python train.py --n_layer=9 --n_experts=96 --activation="reglu" --normalize_top_k=false --routed_scale=1.0 --lr_router=0.0027 --optimizer="soap_variant" --lr=0.00485 --beta1=0.95 --grad_clip=1.0 --train_tokens=299500000
Below are experts of layer 3 (counted from 0) of a mixture-of-experts language model. Rows are named router (the router's row for the expert), gate (a neuron's input weights, with its number), up (a neuron's input weights, with its number) and show model dimensions 0-255. Each number is 128 + 24 x the weight over its row's rms, rounded and kept within 0 to 255. Numbers have three digits each.
Before each expert's rows: "mostly gets" lists some tokens that are sent to it at least half of the time. This comes from a sample of Wikipedia text that the model never trained on.

# expert 92
mostly gets: " %", "|---|---|---|---|", "|---|---|---|---|---|---|", "|---|---|---|---|---|", "|---|---|---|", " Votes"
router:147122112150105136135103141174113127109126129122113121127149154115144138118167082112119081126100146156153079147112159114134125106130137092135116158198141132131134145127123161120118133119123158103119096164116100163103125126142123142102096154162125103150130098113130172095121085142137121120154173154084130116103123156192131182126137132117152094099109157127139112111151092182118133114124106124104112093126130117125140141141097088133133133149124096146143106113161134148151099116141140137150125103123106096116109079160092104124107123130109163138123111135128116149145140186173190072106153143154154150152097133187084130099145113116124126121121145124186135138166118156148151130104139122162149098102089091143138119154142148116121089121164138154128095134111101126061134162107123
gate0:124090140129155124123119146152122080091124128121148157124132124150108116146134099131123158087097109151131091117130132162121137117077104175113162090120112181142099134123119101064097125138098108139101147122146111088120153159095131162135130115189130126131176139184141117126111118163126134135125141144128074155104111159136155144140122175138131111153126157134125139180126131114158117087127142135132096089136150135131144091178145123166076182128107132156108140127138127141107129111140146114132123158129104143121125143113183091092158126123172129128186114177121136121131139109157187096152163119108118118129156143144135140193128123097183117090104098107139128112102105120098077117090141139149125102107115108145125148118127132115141162102118121119156088121136113132102161110122123
up0:121116173169123154104090128146133114092133135142122110115128135154148113103120175156112131128103127118139157145163141148138143141127106107154132149103140133090178137207121133098114147154108190165110103104117125080111110124129168155117101118138133107102142100126098111124101141113137104156119122140147107102086151098182148125101110121160130123126104138134129116139126115098102110126159129110081124150094134124148166102127104105141163111147109159139148084077082149091160088174136105125124114127123132152148143109124112133159106162171105176159152097156160120124118152119121153166104138096109146130172152123109094097161100097128129101166117138111126132093123134115102083145135116117171135145108100084112152191107127106146180167108115138155170140129131116127138144130127129

# expert 91
mostly gets: " and", " or", " but", ",", "s,", "ed,"
router:147078116087131121129100097172128118131133152099113155112123142127159128128139149093091099167120187140119119135097144135138120102146103105159124170134115124109090134145130129148092124173125123097124120155131091126128163149164090115111123181146101124137145118119133171131178132141134120143142112158095166079134099161138123126117161175190158107142085124125151106125190076160087139105193099135105091117116149124137107153099096111151147129169127145155140096114137143132092117079120108165154119084148130120106101140184107098133120128113110150141148111097133114148138125162123131079122121162134168116126109108156108135093125084127078145125135154145169113117147171143132122103095132129132129115112106112161120132144118163119098118120146135124121128128125128121126121152081158
gate0:119130143119166098116132130150094061111139121102146137115152110121112082121150093144134088132165125091132092125113132118127121098126116146094128165172142119198133157154137113133146104106121123131136166124117151134080134105133117087102119111105142151096174143086168130115114126124107141158137135065104178110116104114112176115108140146117132168165149151069113124141104123108100122101129146130130112073146130099143140128105146156128130133125162116151125139153099117160107134121123135123132163106062134102124128110168129120113136158172134110140043121117132123170162127089108109099117145131170117125120151104128140145138101131150104127115137184151101104111148157129150128133142135117145113149128117132130111102102129161157095180171095115111181149129145110131180121137156123
up0:103119131107121095075102100136126110119129112112104148121131081116140088125151106131101084128149117122142122144110140137123093127116133113073153107140169130170142161135142125132116118140131129126157125084119180140090140111167139135106124100111139130095131127081140101104083106157109176166128090102131153094110123091103185121110141149117128155175092166084095145156115117143108136109129149139114120078135133132129158111110147132124146148126129136139168118117108133143106152124136143110151161098097109115166103118166132137120092156166130142116061110150148140190151143083130127113144124127144119134121146116112172168171119111150091136106131151144116141128138191162126176132080099115149129175110105161144107113106126156132090146138123111093175138118141146126177108143140101

# expert 7
mostly gets: " member", " politician", " coach", " officer", " minister", " football"
router:127130133105110132142123123183122115088102140104091130103129143114150130125107081115079098127135182138151103136085146156162116112134128095173105131185119164094131155138141138139109128122087148113098126154085097103127143106114118117140124129143098100128144129112161133106125114136186128163133184142103151095118091157189098154125140141132162118130118173101158109117145127157125131099159139112112108092128137098139107183109148128142132133134156138122141125092127142145119109082140117143178128131133127109121132132129128099132122089140093166164143115134137114158157155144177181113082136150174175121142132083140107123138154120092072117126144155122166113110171130151123109138128145180129165118131113091162132160132118153102120122108107127145097070145104101101119130130104148
gate0:148136130109155135086117130124126129116125068103108117130166180140120112140120166156147159104132141132098117107132140165125096130136116130132152152124152132133125109157124109105179104097142131126126091112165162109065129174125094167143118144160138102142164156094124120145139126149151136077153175090147103154122122114093148170138149128128116138132144176164124145126128133123125118119133163134104094054117109185140147111172169145148130128130134120116101164141169131160118103118117141135129163119122193133100119177137127119169151084127151095139183123153099137113133134102140128104128136093132142113130155128136119128141128165132164134097105138105121099111084095142134156102138107118122160146105131124079142107136139068127144105115102109113175129112143122184111086105126102
up0:126153125102154160106108123115132122107099123088141112147133129161111130134114144167150200119113141137113102130080179158146113131146128130133119118102111145174124131146129120094138114070113132138114071117154113085087159152139091099099150180177176103149131137127112128149126116119143118115152189119108124140102088101135148126108135133104129144127153177141151137121102143165123125134147146135120088055135128178132134129157123138140088125143119130141114164126125140143127103112101119107155172125112159101125093114109146107169166078128125092143194152179106144110143103094144154089122142090132133139121113132158140137146126143152137118078098127083103135098096130129099144091137125144124156155145125108090123087121146098119112128097131135108158130119171146147120098140121100

# expert 67
mostly gets: " States", " England", " France", " China", " India", " York"
router:138117112148135105158076118135147124120169123143116125122159138121149115127108092085074111122104154194128131172108141111154111106127126110129130143168120131100117142146151151129071159152142155113050097135129117115120120116122086151134136149149136109170129090117164154109146130135158115129147135138112169092141111145178097144115119138159161107122118134125159124145149128117129147135138132123099114106113134129124091130140115110129139121116127110142159095116162147150140115124182120133155094092115122131100106105191098109134126102102079149143149130100126105125177156142133151131057120150160124159145097117197073099131156115101096148121124145123171140107178160129127116135116137135116143123139110107146079153140144142101113114118170144141115093157127085107085111175101141
gate0:122126137128174114150148128117063145114128135133113119156127148082127137136163152133129140140128119119102146137148096157213127139130152097129164102120098195144153097126123100112111118128119099113107119158103114134165101117121158091117130098128123083142138115128144104111107128132131128135100122120134128141121210122163144110091126129161140135136127138120155081145117116140094143094090144107139107125121099121142149172117110113154130125165098168096106144149154150083121127123091116111132114156132149118172151147118116162145148094153139171116135128152105113152127063132068143149093116112101153110111121083131142116144154122135141092104121091156083139126127114117095146159119143149152115113117160139137153115130128043097128184089149150147114110139172105133105136122143155
up0:146151145130144134076170143112147099144113126099153156133121111141088167106138146133136171109154148110107136159114142154156124122156123156111177137130104149114130164175113144146134115153124133134130096127148128139116124139118131189119163154180138150154119098130150099113114113120124138161074082147144045141140124135116120096123138131113150138139103144117133138171133117177113118139118122120107121122127088099116135163136126135093142130159121140131143111080095152141136174169125133110122152061095108126087120113124157138141110108084142116143113124104053114132139091185145132103156118110141159109107105123123156102160081125115150099146148131119130100153114133124117108063125146119120178104159100129134136119152101134130095163121134135113103099140161155184138099137129082

# expert 41
mostly gets: " ===", " :", " (loan)", " (Japanese:", " ====", " @"
router:112111127115118106141094086135117148125096119089087176113145123126173128114135119117095132125103147140133124130111158160142103128142115122148117163132085148091102135121119153147102175156132133089056087141129127151109125103133113150143110137134102112122137120120171153085176105145155111121156148170121153090123071137120097152128137118178156124129120157116118113116136098136096145131154128099111094113104168143159138124129103109130161110148112122108129119120166139144132111137173092133158097111125163104126121130164120121116073124107083145180138086094117127146141142191209122104111147119168138131136124108160120123110138104090082172116111149159128168122151143144169143116128140150139136123098117124122138156124107150121132093114148172166087094139163110105112119161120147
gate1:128135104149140132152123100147115116148123175092169106123127149101128126143135117155116145164187171126120116119131121114108089149129141084136162145127104127105158091112168177099067115148091159105144162109126161117122134074142118117162122114108158159101163133084133091108124095117112107112141109106128114108133174105154116102165116132142134104104151148142144098111106189056090115092145125123099147147136093118128114145112126142136092141168141101148127151157102143146111127130128115170088093113163134146177159179118139130133138109146088142131106126133093116123107138081156100138164144139147115147134103096152131135103150164132145123131111099151105077116127077100165131162173132123128124164120139128109120113142094121125139170113152144143129132164141131137122098132087127
up1:128108158109135144092138162121161153113141103159087145148138097139140139105138151101138109107085075132126160137109141143143138088124121168121094117156154119143094161152090094173171150129162101147101105152114084134138126193112140146093128140159093096150107145166122168165139167141154164148121147135115162131105072150103136135096135127104146125151096121112105152142154089184149134153112139123142103101108162137116132115145118121115166112065128145111138109099137111111158138117147144107159155148091125114084109078137128117123118157128148121140138126123145128117136115168088150123075128127108142140128158137105119121162106091137118128119167138086151165144128178139089109093078127124117145100146105084148136156120175113118128097161109130127141121110140128109163139120162126

# expert 42
mostly gets: ");", ")", "s)", "I)", ";", "ia)"
router:124124124129121126159076134147147142128109141124090191102137128125167137110149138104119080122097149127146126144086145142145082136140122107137114151162112134116120153110125122134104160179111150131056111141131090125129136098116130144129125180156073107139156089103168143097158125123160121147155163182122140116100092154120104130122141127150161103089080181117125077126143102152109127122150129115100070119117148142125131156125086103132125127138126132116124145132174136160103106136189097137159107097116120129113097114134102109120125098095120143153117112110103123123141147182163150091104155143152159143150101131172110110123133108078075142140132144153139157110144149134160137112097144150171136125121110105127120175126128150086119110120159144150123073138141104100114105140130129
gate1:114120145130135161115123135159099161141101142156127149107131111131146101130162112121081143138162129108149132095131125122127154162093107186108163086092132148094104131142125125120148168089165105120095119180119090151110135149165124066158141119127157162164162135117117141166138098156120127140079149144106132094159103122141143116084166111121111061134143129146114117125088088172141123076124124159131125111135154105110125117122106157146152142138130135107086121133154124137103117136149128112127125165143141118100117111111127121149093145141135114131087128103146113130142058125133136083155109125153152096086173131115110158120178114100111155109143124135180124127128160077110172191104124148132142129104129133126120100134105084096133167150123161168154136153137132150150137123140144
up1:112153146109110166116094133144098140128091180187141137112113132130148088142134087102099138148164141128150117112135144109129204162113115163097181090130165137084120149166108140087121149110188129136109121156096102137090151131158139097142122142096142133147155127100101133172149126138112129142114152158126139103179134112129128108101162123109110086128145125132116104150099074138162133093154132168123113126150113085105142136111117176137163133120124124119116121128178142121118111124123132105100134138141127110107123134111130108127117122144127118125055104102130137130123073121144125099144113138143176095083132120120118149121155118090101154100132111146180116109125151113113130166121121114131144152100107143122128101150097112098152160159150159190153145139122128148166123146182146

# expert 12
mostly gets: " Chris", " Labour", " Foreign", " Marine", " Social", " Gary"
router:135134128106138115144087115146144137124159132107134144114157152091130135140156084073121097148092157155116123152097146094128124126145123102153150146180118141102136127107116143105084163143105119136098088131146112157117145146115122147151087144169088115142168064100139138118130107144161118138138144153092159110128091137193088122114142118183170113111121150126164096114126079129126132116131106118128105104116129072117106130118104089148160100141127117147130109118150142165103126110150131158163106111122113108107120095140118123109117134109104154124136126092121137131143123157149173147085164148117133153136133128205143129116174134130143134108137179123163097125165137152144125103117138157137137110091121086133125150111151153102132107104172114144109147152105067138062134131096151
gate1:153132112152106091106163117139170163097086132158116143112149161103119105136104128112143118102102109117152117123104120106142129147119183116140126126124172130117169124136126153118135137084140125095134126140119154134217107132116191136136083160137105169165120146146160128167132112107177140138088111111106113132109105142122176162110137124129112099134148146147126120182138110192113136145116167125097114125129147134105185086148098151171110141144129129092118146125140098146163063133112105091168146154142106116149135136111109119119148101123135145121101114123158126100105163164056087116105138118111133160126138119142129163129091093148159083142098128120114103115113123118128147142133138127163108129063080120111145141123108148109163131129127101128126130157125104117128128123119105
up1:153167119170136085120147103115141168094094123167117153101150166130139151127146170132152078110125092116127135138122119074133126121103152133145143137106152113110177151113122137129143136061118124108122110141114161133179107130139172145152089126162105158122165161147165117133125135134189155119085108117130119155115120114116152164142133126135126099132155136160119104161160116185127154148110187167113133128116129129104156106123111133179147149143136146120122135115147114154141090146101128132151136104132088142161131166082093127116156125127103157120090143129157113103119167146089064109094142108077140143131135119125141149116106079161157096154127119154092105131107125107138144147115164098138092117087093125106145137118098099127159117103154073141128104148129126139123133135130116

# expert 83
mostly gets: "a,", "i,", "o,", "an,", "',", "ia,"
router:154109099136152118121088106167162161115120132112103141099157170096174136117148129109096100135124174159163111155114153153146131105142113077112100152147109106095113128124145133142076163170116137107079129139132100156111150118139127163132115145159119100108162081105145143123138127127129122146125125184099159101098105128160102132141144169172174100135118155126126126142150108139151147111179128096082103105110167125128121136103087104145144094156120096149185091110158149127112122117146122145158089126125117129099115116140126103143086107101131149141163108119105120123151121166147141130101138189130135149156081117157121114127136074123089152128135132158196148109147118130133118085120141124146133125118099113148099133125135143134117118086137144139136088112148093095127106159078130
gate0:133114157123184171156098131087149131097150128140167154120120156086129125135116158116128126102138106124114179142135119112118110108145137127154143121141122093129223180131119122102110182161156150130131145076115121132181107115136128160117152125110098130178119146147145076121126151127117140142101101087139126120158153113155122123114103127143107134143145164128163078140123125103062166132089164106090144150120157109142074157142129111126096144152140162118154132108142115112126128150172120126154125127095143133131111169155133151110104154113130097139122115116099145131116116148149087085110077103098113139117128124162042149163118126138132120134117135162125086127134136088128137143149077130137127117167109167097118154140138140146107123141123117116105126158138129129113143165141122
up0:117101173142133165161170141090138134093152106124168145115103145099138123147098153099104123101103106096120161209142128085113115123157127131125149124144076115125195150150131172084106141100144148107110173119114106116147124090154133130127180112151098093139111154133097131111086174143139144186146166101129121116119127119132078128103113138131088121121123137167146152138120102133125166146069138134118150120140165121130101154174082139146139122137130157148141115140119116121120139134140152129142132157088152163119118122168117145108125102143130112134129124137112112155126130163108082118133132094098148163152117180148069121167136126128124122147113127096127109125146133134116146146107079113117146079160152136128093136135143160159079136122154128109129143157098140138111152148116085